Experts of a small language model: width 256.
Below are experts of layer 2 (counted from 0) of a mixture-of-experts language model. Rows are named router (the router's row for the expert), gate (a neuron's input weights, with its number), up (a neuron's input weights, with its number) and show model dimensions 0-255. Each number is 500 + 40 x the weight over its row's rms, rounded and kept within 0 to 999. Numbers have three digits each.
After each expert's rows: a language model's description of what the expert responds to. This comes from a sample of Wikipedia text that the model never trained on.

# expert 62
router:486578498484479473495461467433504468424560481531524460526478477454448398482465488544481547438536464544519454507456522443455490579532517490520436472530559470502515480452457499561504506454439520554461539489535458462476462411483467476449533470534519481544533475485487551511535517457457427466458514472439509509511524542429483413478526421453451524426553471466462472506430536527497541521417490468413564548486492463427535484533477546534531529526475419502555538566523453453556464483545544557453496510483514479481536532512445531530565551514560529457487501523523565497522519473483456546537548448481590510520456472566488459494516522460548496503581493496508567454472457514442462547460562538436501548510556523467511509524532540513434490520554462453522486536464466543488533444485477
gate0:580539529451483513462554493462494502526471549547501461476482570479544484504478532444451493475499521512510514500494496447454464471478499482432472478476498532467454476521500496508520526537511499496503485563498420495432520462532471402549517512479473544397556492484516454506534508531494467491532460434459539531529515503471420464519527456491447535484505457461557426491462525448484557511413484447481552541580491558497484512491425537496461520480459470429504461495474466529461468497439576517510527540497464545544528515451507477443551483560519469519517494511532489476441517523490532462518478522499492434440419571548484535491510530509639443457467482487539454414518497529436510630559497557551470460548562548563508523568543494566541502522462431504475564447414492498474462449461509
up0:572475534477477509419566420502609480547501513509409497452421517469471517553503450509435528541507509582458519503496463458488513440474490431467553434535465520454527495510493524560507529537525497502479494541411529479457455454525484492515528496505530556444551474483518551520487582473443480454533519521454601522556475476400445459500526435518513574497491428471471449513493528410493566518485437508512456535508466488475440462507446566516477479401488469439525557512457486509507461476460579522496453504484444469506536522472506511445578542533532488496509440512509493449477470511441473586465527542470526411469470499488449504483544471485542503481518479535541499451484496538458529570541498559533486482508543483487490536506574550526444477575521532489485495474394503501467508488538474
What it handles: Commas, parentheses and "=" closing title lines in biographies of athletes and academics, plus words like age, degree, professor, Olympics.

# expert 31
router:522526553460418452511442490467505476460531473550527410530458496445434454458448487532448582467541432541509463482449533463470537539495539496514428480573567489531543470475467551553503512477463537526482534481521446452466481465457458474461558467539493467521509452501466520553536541453461451491426553490473519483498564551463486414453503435463444507431564477485444485550464552541505513528418489479448538495493495480473560463517467556534538538512458453488545565529516478471544476498529533543390526512478547475464579576518461546490550534514578517467472484547544536527533503476476491516549530458468566479535497451523445468484539523471515493526516499459513553451451442527446485570450512520469516536498549533488468494572544533469454480540591453454524459534456461559500568486495473
gate0:545453541468464431505446481480514480482504536535537395542511446469451467536504453572492603431437457529510450496501454452471600521494584523482431497529603497547502495458479447524427493503483536509524547525501493438514536519480517490521520493486458505551429474500478481523479476447545400466463520533521465481504518517519475458558521519412442421469592478505483475507469541508510496517486531546470500485617482543449556483485487442518455516565450472487518442523514481458514471533488476512458496473492525482453536515453422523456517463568482490485469623441521472473531568497471501543495519582527506541490496505516436482485518491545451469459490525528551462435452542459516480478486496465550492506469498514530465467531535480480536448485557514497477398477482499529615550555520456
up0:523439547438415474500458494474538504475472567477542417552527475501470509550523493580482565481462455517477480548471485428426554509513610483404505499510574560527438451482443457482495474518542503479554451472465484505526548549485506555537602500466477460543444519462467517516411542524517376478525510546557476415541520571503544435549497521475482452469561498490499468558505531554554517496561548565436546428535483529521517516453519473463438487556488495545469468530492505503472504479519505518423456450467496436441502524448468530441570444491499483471424540458461476492518541494507541544520523562503500517481510497527469476515528452505459465466480541550494473480442489492519508541518445522536448480475468499540440541487484451521547477468512537526462443473438510560534504550486464
What it handles: First pieces of words and names, especially dis in disagreement and disband, New before York or Zealand, and name starts in sports lists.

# expert 10
router:471555554465400465498416478481510472436516486543509474570466493444443444481458492508479547439528448550527477505460532476445469553492527525555448472559525429526498428469482522540505511450439526515458533455574461481453459423498465465472551488527475504536478439486450528517530480458496469476493552434488524479526564530449458464494522447462457535449539479458433493529454538528482535560461477487448572507499485495465524515607498560509544510513447465492571547567521485462516441513545554570395521495459509497460542556521476513515536549509548554475495465566545563546540494487478456530588521425450580491513457441569481486513551518462528495512537495484500535467477473523493446557469491549475500545550537516512494511593529519486466499519580494457483509526448489552450546474449478
gate0:387538530473472508470512555557509401407470561576495579565515452518413521530547535513562472546543513535559469474515534461499467533448539489451508498491546445473428520445497560512482524510466498472530476519487520580582522456499470524439434478521442485511439479512467566507498574478517443518472563486493517559527494532550534497489513537507469550494463508461488502502516551445488431521535507488499519521422480457457480551491529538505499498549517530488500496555482494505537515449451524542486495531492520545465540484539520499457499591522549492499489452554544519483520532525547464452448446405504506466451460579523546406513512451475483491567536501494446485492472408474526441463551548564447554496449499547473453543433459442500514527470503427502558495441509499519522540551421466
up0:522430517466439417494520513498479517556529455425522430479490536586522521524475505463424488480549461546491506544484513577541440507528526528498486449512483464498482474513409428488506550501502485544512556503543519459469553511464513452562512442516558562463616491481433419494574484516478485481506449504466492561418479525496509506469505530487480594530506455488549497533411514537558576485475496514501549541496525517514443494502487591470448558475536456411494518530521514524515493550543505459472558485473452503525481484488454481455534491490482436515488557467465510466403551492500508524591544509495479493525510537536474492496468513478469466471402530493558537508507536563450496556488498520454498485579514535510492514549542542464524447508501518458443579412426516576514431520563534
What it handles: Words and numbers in motorsport and other sport articles, such as Racing, Chevrolet, auto, class, Group, major, and cells in results tables.

# expert 38
router:454548499482479456518467490471490453480529464535512406542435437485487452470484472545440592463574475508489457451446519474453522533516537448521435487553547469540514476478460516575528544422452530552460523420542473448469477436450479467428519440555493487534529456507485530528537519471476471463463571471471553488516575519476491474451529477474458524446536461434478461543462548536471534535457457450450531538450506477470519459545470535533534540515492456499556575556527481464543484484528562533477518562454539481421547514555469550511523579519558525457477455518515522536518511450442468515558531442459583496509495459545446474495533516444543475538533446422535513465447478519452457540439552509460515559523517508460471510539527526436460466565533464463528487578451479523452529471483467
gate0:608481472493527484602475528426520472532491483497444518477513544511537492530545552491471543579546483475512469534390474520454508544512573524433459454449440438507433421523513512516479402504524459515521502466501563455443532492556516450515486475540491504505516462489510470458491364507468527445487453491531494467541552468482523521595473526496537500437480496513487429491521542509499491447541589469460556521422572514470425493419497546481425528513486462537487520478498553476538481497476528492502522484446419491556443496486507523454444493483505511470465442488523425552493467459474491481543487447495536527537524555423500585542606498478406536525488423465508483523524520480476501483561504495530474489525494490496479536493503542428494495454495532436500518534502545460488484563457473
up0:575524525516529449454528472498474533490561472443534495474484594486516421526489487445487534513497508562482553546567552508506521465509511519486483482567454502515509555504511483507527517459505534542496489578508521504601501467474516451536526461512484521497479460521469469519505531467477512504481460480535518474467500476376583487525444426515618501576527503504477513479470494495553483538525449496445489455492467435554573511423573464521592475489528479478444534453519479569484486549521466497500498408486426494456483519494550507539476516481454474511482516511515552467445480492436525493511484490498465513493484459482500528506439509535578514519447606595461497545457548477472497527499448481471493552469491502513574520571432518547410499634481460560470486408533476475541545542546537
What it handles: Commas after names, places and numbers in lists and appositives, plus compass-direction adjectives like northern, Southern, eastern.

# expert 56
router:488549533459478444525490486450516495463561492538528441509443432453489476460472476550498544463554470557510461487466520453447499544518514498517458483486525457490530482449448515563529560473460509551457535482514474498467408460482470491468530394553493480540518447511456510568554583432495439435466515438451555500512544512473454463451497492455464503487517459436465509550462540503493504536487435495460507522466493464481542488530497563576563526527480428485526534560502450491548457522531559524432503506462552489417530562517456547518595581556579535509467465588514585519550554484414435536543539460514517470524496480545449470446481506487499487518556498474532555474428504538488446549451547525455512532497542527464510465554521559489449531520567471476536478551453482512482554491471463
gate0:468511592521492506545554437508467509466479544515451445524520512461558441486429507460537537491543515453470570474390505530491443515461488544430573484517538561459467509451482534538557514479510472501468505492488556542507536471473551505440483510401511510541467529436513483471484515508541489506508523493476501482527450523558482527485431536464478494565532506465518487472516480530464548545530440508609485505525517509437471535516467501566535522512506518478511500570469460463528518518490523587521472486508597428439526492598501554547586538474497486471533411392500510475541532495417545581448487533437488513478533527534543462491481514491477520457535564444511431462509483499451441486523507548423488555509488491449520529482548524544447451540515567493521433459431438495479459479558539
up0:519481500554486540546454450471525549501513511402552508434435506531500499471523523439468487503423510422521484558491469516570480448497548516485471565481519517512480489531488542515489423459566502445538415526463480528442500483610486542570458507517469530543482515485508542531489528540527491527511481496584502510513529481474538433578526494516546494453509437491491512519556553448500533498518514503460518525482439455508485541492480485423476526449484507536453566500501492553535518526477481551482589464514447502442460480459451540453540493559529508521473499455483525542460574498482439515523397435481566436493527458455505503527520491448520471439488476516392547433492536468478472525532571571449495488439537546561456544545442478417499496501512447534485510589416512437527494485516583
What it handles: Final suffix pieces completing words, such as ing, s, ant, ation, ised, e.g. command-ant, defend-ant, sea-men.

# expert 47
router:495509528497421476516458485481522497487536486482534446509457492451458444460455511519456541444553425492500442472478520487473534552519533462550477480554567459555514459450460503545536532431464523527489534492563485470446488464506451484438573477548492490554510472495452543515489478474465443463426544447472477500524527591450476462421504499445470567442562467451474463522472554540501528508475495493447542563442523431436509483513476529518519531508485431498522551500478501494553434547578552547388515554429545475457552539509450542518522561555542539466500485533543526536499480435419461534557518455500575470546508448510451478489543512474518472526538440426525535433454452532445468538486533529485497543508528533502452518580509516475473485533581450444531451534458482548452536493475458
gate0:569507538460423496490519480483565481480498448546525475511507511474377539497561475496497430412534434498558477503461526501479466514503522492492563522433518515501554524554543469609531554465528506427564544503474532490449524523517478508500490492572484482453437520509533423551509504461505538539567493453531439565572536490498526469496447508440540517513532504504425533567503531477479526517481520530373488495468467461452497487570482500518458517504418481457565453500482525484432501472439466522455492465460549525490498471491481507530467527483507444510501537579529534489547550462450459558511496479469442536503466434451478502520496507409532569466525468573451514579456504523533446525464460459585495564456469488499501530557530550502522468554483550439540448593470491509471521524509540
up0:467470485498473493496462449484434491436479466567509490540531417549490480552528521515526426451508592475424436499545486451443548542432552441431556472443429504509503480501504441507516494502501420500458462468493492579529561465497563504509539561523583480414488528501538479410519485551537559527508422494508507503536494472516460503489444539525490442546528462470498513484510509558488519571508463497567467558488543583513489507468511596510491524556520471520506470535491514471496525522484429503534485530504483482507505572625532514451449526569588461555536436481471462423519535474487564561446496493434486505506512467542514470523500559516529387496533476467547481515568425544513513458528465506458532489441473493506508551473524489555500506522453505514465547479535505524510449537543477
What it handles: Inner pieces of uncommon names and words, often after a capital letter, such as McLauchlin, Fuchs, Slaughter, Sept, Meistersinger.

# expert 4
router:440555526474431481544449516478506484434551489533519439536453460409439472486464523530475568474551460563517438474470528497449505555519510522518445462550544489504481454487468541521517502447458555511441494464590443496504448429487497440483571471506499495543504496456473536510551520443482454464469529435484488487521595551439473462512523441466471501448526472459460484549483532506480536544431497460453564563496491478464522488527486554523517529527444437499558537564525482490543470518527556518407533518459558514465523548499459503513528523501570511463481501506530546560512495486456468521594547440494551496539514454532466492494543552477541466519542466473500553428494498549431440547444534543460487583519584556504487511552527544490477498570584441426534492520442469552499555491465487
gate0:453506561486441513466496478467434531422535488468503500464479560444489568442515545492505465526528496492489455499547431466518491426512527558497496518529514473511524526534520468525556539507530511408536432482536560557497446484517480543513464537462499478456534449451523538470512502552538447549537550547494438426451429506465532528512559376517501535514475508459404449493486524486531525552525560559403582510527508461470507519535504528474439521516416490462476524487534512522464483535538494498504461469444484549520494584416456529462487503556443525545424470492509506539434540521541557481539445470430570555488552556544507465518427474513619541500485483484511523499485486454545479549505514515461471491490482526482525467491479536536548564465494448427566586547462495519525476540510510
up0:602489493430493476456429520528559559521411490479451569525522535502450503485506531493473479507476439475560546572487510497482522506510488459467443517471474532392550444478545475563443503579483477513524470543537485506470569468470484474436557482525485562537504540468481521558466445459482536524531496433470506536471538517522438451498510522547499494455450417483543461492462476558472531474401433557494472505475481496534468452498500449578524484455570477521548543445469500459539521497491474508519572498507528445475479463483507495532500516451545458474500489478471454447505443466531520494516499503534493496521478538476510502498540500511427498444481458540432499489536431415395470418539481548520437437547530494538492526602488470488467385479530588517545520456507432530486493540505561
What it handles: Sports vocabulary in club careers and competition results, such as Cup, League, win, Apps, Games, medal, especially inside squad and statistics tables.

# expert 30
router:434534538475460463525470474475537485473528488532535434500504441477495462454462468539482571441552469494512448472420520462467512537489528469521501477502524432513487501477461547575528512464444506561419503453494454451482478505468469480472525448534489490543541442506480536542516549436476447475439512461458513470539573533469488428444508483447474509462554485427449458563483527517523535506462470463437523519451508479458514492528479583548569558519487452518542539527514437505562470532556581504398508543467525469440534573511419556521523553515554512497475437523527573543564512471469445539596524460507528428527494488537443467493540510497495437555547476420521531484442449560500441534449522523482520555549526531460477485538528539463472515515585461451520491557456482516455528484447491
gate0:522528496508511531489528489494459484506482519506532522560484496516488461448567474535482523480498485492472506475579449503526537482456532462486461506543550469508504424465527544489439466486511567599470513495508504489493540437483523509563488518543505595526488417504536527561498590457578518480464557459514554474501588506502520495479515465469482488511578480558485433461522570519514464400485442516461488524531481461497544420470513457431499460505524475509470491531487528504467552505570443557482482458449525408497539465485548433492533493464531513504562478547471571478462552472513450480447431490507535579482483503490529461519520460513576579496544579541529561488467466474420516498471563523497462495456414513584499584583471420573459488498478512420504504453453520485473560552497464
up0:541514419495501511578493484451540444535498576470498524443487481501435477465469477447448519470429468492520498534533394445468437511550542541469453509520482494530435527501473453502525522459539558439451525451519501525444525471458547505466500468483581451533520451515410470451555418488496508594556449520534558472481492471475489486510504540550447528491500552472464468411523465519546516553508440509444517519536552508487515562516564528479484564515487525523616440521515466518537460499552543524522551467518465459492506547474497490479489457501524521458524505534505468564490455463450509482479405465559512520545520564511499616511535469545560484478443533577381570500550502493519479498546482440469476499474499544531552450514510522497443504444477502520512464538547476483514521533414479
What it handles: Suffix pieces ending names and words, often in taxonomy or geology, such as Maastricht-ian, brasili-ana, porphy-rea, -bury.